Experts of a small language model: width 128, a softmax router.
Below are experts of layer 4 (counted from 0) of a mixture-of-experts language model. Rows are named router (the router's row for the expert) and show model dimensions 0-127. Each number is 500 + 50 x the weight over its row's rms, rounded and kept within 0 to 999. Numbers have three digits each.
After each expert's rows: "comes after" lists some tokens at least twice as common just before its tokens as in all text; "mostly gets" lists some tokens that are sent to it at least half of the time. This comes from a sample of Wikipedia text that the model never trained on. Tokens count by the router's weight.

# expert 64
router:530476505433455471464536496552496541403473464533498500509541469512511507500636438448543432545467478539528441466498588568523474528563490373525412573541421577534531566574481460534481481526553469456510501466485510481489470526416405436500477442385469546559582549426552489454612544479469433439492514480501531546552528476497509563470433489571507472653474500445593528443551513494487525478566
comes after: " S", " N", "1", " |", "2", " | S"
mostly gets: " Ha", "andidate | Votes |", " Sar", " | John", "ilver", " von"

# expert 35
router:585482483468495500474439456433456576478475539540601516528553417428493528462576484585562435519522485604541512471517602536521479525549518459500507456429481565482466503497420539467389518490589583440494495469513484488449440461533483489495438510559478540623546503502478565542638431470522413659498564484450472508490532527531456576550441447499529492550552532513557567498567519451512490485528
comes after: " D", " L", "0", " R", " N", " M"
mostly gets: " Mad", " And", " Mag", " Sal", " Bel", " Car"

# expert 36
router:427563500620480507527479482543522546593515553501492442522477595495502593523441477445512475508543427497492554458548547544489585469525575432494493532514528472517510537526481536494548558536497611562605485530493437384482468535475507465529479440539508519453405476480512420537617513543526444516567470523549564492483464532474501489444428622598463518552494458481404471524485438443510580450371
comes after: " | ", "| ", " ", "; ", " |  | ", " on "
mostly gets: " three", " five", " four", " many", " several", " two"

# expert 26
router:482592532451543520496470573438554537417515538449548435466514539630541498579588543520535463443416452480494437518464531441521509463451469528485526547543424587552558497480479493410422475503570552484464517468549488595420511546536484592555520535494435512498445433466521468445473512467427445495523567443414549452440544501478499474525444442423531492615428507516568500526518517517519380542412
comes after: " P", " M", " p", " C", " c", "p"
mostly gets: " program", " Star", " mod", " techn", " Man", " Mas"

# expert 0
router:465455468466481447516584434478511436473503558465576465556518473601423506514528481400471455552571426449448492552518514504477562611527443463516586516471436571516610452452460535463506576495501425421542489556481464500511504564500568454461438502517457496483456456505489468413523568446541563446604442416498511540434485568458441496504541438558431519516375527444472513509412480538475509588545
comes after: "2", "1", "–", ", ", "| ", " "
mostly gets: "000", "2", "012", "016", "014", "018"

# expert 8
router:451501554596496413414453516399429546466592477544449463562463499476460441544410446435571493566604528534390480446579434538483464608458514519419530477577535563548491463537519547486526438540453438525572525496418531475456477522559526495424523528583484486544485427522546486414479547485569448485527479564489562471414549465556554422557526465548463495520447480522470549553519498515515497470558
comes after: "\n\n", "\n", ".", "-", " | \"", "/"
mostly gets: " (M", "-M", "The", "Th", "==See also==", " (N"

# expert 33
router:462523518451511462547458564498532529493555519428561487457525569470562541498515445429476538469346588461533473517601559515444415454610442528575589434458508540449491549479404515493481452493483457498504568459476494574424514548461527477457532518436453549487393557414558515480467552514498529392463445551434460515468484465497457524470512529500592497454432541506578417422567447436491462505498
comes after: " f", " F", " | ", " m", "f", " w"
mostly gets: " min", "988", "0", "-in", " mean", "ng"

# expert 27
router:457473482439507532540615554431528525445439538436529518550492561546529466490432469523585560401530563438481453497533519512500536496558463479554543546460569445459576500503489408446543409511533553520478483578419510561558465515568509468498470442460503436412526572478519465489586451418502544475520436483465586492497394588408536507442490585503441507445490439438434451595458470489553457563544
comes after: " | ", ".", " ", "1", "; ", ","
mostly gets: "8", "7", "6", "9", "5", "87"

# expert 77
router:486556516532457501511516534473543446535541571474532445565442449598622510476563481426440597580516485559546489535527476499494539570432506530541557546532455496509548527488511549547463474526542530449431500513415407604521470550603432442457416520474474501466582521538476612527515439531506498413470508463483550483586520532432598487510534478491444516460558439442505431462403480399492449533578
comes after: ", ", " in ", " | ", " (", " ", "| "
mostly gets: "1", ",", ")", "\"", "),", "\","

# expert 29
router:566418517472467497474475440451545571381532451471492584538458494385413479518551453615438504500538527444471444484446537512514553574507501432441472381559545536461592503459600461511472462482439434515504466468491529452580433406448466492414543558492491475570507591479529477459501519468563414510502538483478490526547578392530470451504552468522474495532478452526523474452429512549510457411560
comes after: "\n", "\n\n", " |", "-", "|", "=="
mostly gets: " name", "- Country:", "==See also==", "| Total", " (age ", "- Location"

# expert 65
router:459494503546497476504484493487506540577509479600474514536446495556516567519456489484523464425544469563420449511604527532464555518485588404535499539439454565533431516533473491411589571511499427521493474523525558557457509534511587459422461508510498588567514490461596538518438564500421516556558597480543470503522591436479416603495485470563533494481569499601482560461511435559576627506529
comes after: ".", " \"", "\n", " | \"", "\n\n", "\""
mostly gets: " | \"", ": \"", " \"The", " You", "'t", "In"

# expert 54
router:512480465525504423494504526524378437475538424468425542496544564464489548455453505567539521515429457441510484488512544580480546507534450420489499443504474419362598533516556453521392508491445471533517561529541531500535500553489415435540597551535496538615581516516479586521447419546553565488590555441497470436525455551438498501507501436449471505456427434517541466418434481572445498502540
comes after: " | ", "–", " |", "; ", "0", " League"
mostly gets: " Championship", " Cup", "weight", " tournament", " Championships", "inals"

# expert 10
router:452527505492545519432507563490535414443503461428532476546522586467493442475449476509507455547557557415502460434515483404451515424496468438561528506499474469537521536432453460610540423484535449421517480559446440467563423528465465460501546506503536492441535562432465459483556548454399491456576510462407547475594498512493463422604472595482471500444484518544487404466542544535458427586616
comes after: "6", "3", "5", "7", "4", "8"
mostly gets: " km", " kg", "%", " mm", " million", "% of"

# expert 49
router:564467508441535429486562443514363520544481417511529525532569488507468434429586515546514493556512434568531424529470601458523573475568548484520418496459577529510550489556501369428435573506533490438520434532512526501519540436523488509481560462421492526591537430442459502489612444494463466422475546515471436501513443454481516504421465509424576495615490473463574522535501444504493557530440
comes after: " | ", " N", " E", " I", " A", " D"
mostly gets: " France", " Sant", " Jean", " Italy", "raq", " ESP"

# expert 59
router:471464494505436552576464526496534552417508491443453521478543501509390505512398447459599413563526578580527483522562558543485509531452404468537396497564549457549483435545509457556513529498557411493476479409474520540458359566468456451506470564470562471550499450472530447470524497397394501605563434442480530516580542567433491541476465517524532507468528486460486521437529510439502442471519
comes after: " H", " h", "\n", "3", "5", "4"
mostly gets: "% |", " £", " ft ", " | — |", "/km^{", " | $"

# expert 17
router:519425468541516509476424534469466467495511457480580548540582540424542524421567425501586432541431480506485466538515562454482544548525491420496500445532417502537525515444510490444456466505490482445499487570535550398510463480408418470482519533596568520469588457428485480439501501538421472532489565446499433431628499535455460491531481529398476499536510463466568437432398484485413452601585
comes after: "0", "1", "3", " |", "2", "4"
mostly gets: " | .", " round", "After", " back", " next", " eventually"

# expert 73
router:459462506497469445549497532497545441541513556502576565519575468583512448529433485532541577478526464526577450478557550580553558523578466424511494559546590436429568438568560448469546484518549521457481507533453421437416474507574448447532459483577484470413464482505606566449532449531570561489528477498470510454392469575434444543425417556558512495492467520481440586526493529540512539401475
comes after: " | ", " ", "| ", "–", " (", ", "
mostly gets: "13", "10", "18", "24", "12", "14"

# expert 16
router:568506459469485541496448450524547403496570534558396585450503469499576485502562462449603415487506485509514533485475520568535498422433597525431537553569545458501578504511539536450514451545518501511542549595482397571411505401490497427394503489435535466439505511536479459498527442515557415492464522503412495487462482492509448457596518498527451506437398539597471452428497474506603501527480
comes after: " |", ".", ")", " |  |", "\n", "=="
mostly gets: "\n", "\n\n", "| ", " | \"", " | Succeeded by", "| Preceded by"

# expert 3
router:460468486492523590532479516484503580455455484435478505420480446418495448538511471435526547573483513495590567436415559485481525546591581518418585443552581546464428502612550579449568487522504467459549530503468568445479489470488489467434550501475566469469601491569522429432392418468529525514529448453517534449520563501596481497546496548541465505478543406424496467421395508509472463486513
comes after: "\n", "0", "3", "1", "4", "\n\n"
mostly gets: " | ", " (", ") | ", "- ", "% | ", " (born "

# expert 67
router:438550535447462457483484507498485466412472505458548496569520436530490544490435455464505443503422591487466468544555445427450510465506461563504412421538478499633447470525444439490549533518619585512567555428618538489446546512581433499526532508460438534520407530436586517446443502424507443511434480478536431433533551576539536556513530412484439513441472459433486536469531441475454541444493
comes after: " G", " g", " | ", "G", "0", "g"
mostly gets: "_{", " col", " gl", " my", " Gl", "р"

# expert 60
router:520439500599490435513495495400481497410538424501444613511535520447460443428421438480569560460520532493526555485516574596438554556510429545452407542515541444501534504489513436636525539512499391521498505510570524514536438522513434450494530485441439426560568508590483476549526524472453398552619573510465567494511497492541505589504504517486530507471484461524467460530449478508466444419569
comes after: "\n", "\n\n", " |", "|", "%", "| Party"
mostly gets: "| Total", "|---|---|---|---", "| Party", "% |", "==D", "andidate | Votes |"

# expert 23
router:542473527490464557599488546427489404510503554568480575372537475403501514487472536454543386569520489511538575445500564567550502534437494520510449549530513501455540464559486461438495454511519445472449470549448448532555536468478493432460539607473614468527460558568473482446453506470536457479398476420493520510482478475478484422531568483565568524417485417530497586489580480525555371457505
comes after: " |", ")", "\n", " |  |", "==", " ="
mostly gets: "\n", "′", "- Occup", "Species of", "- Phylum", "- Kingdom: Animalia"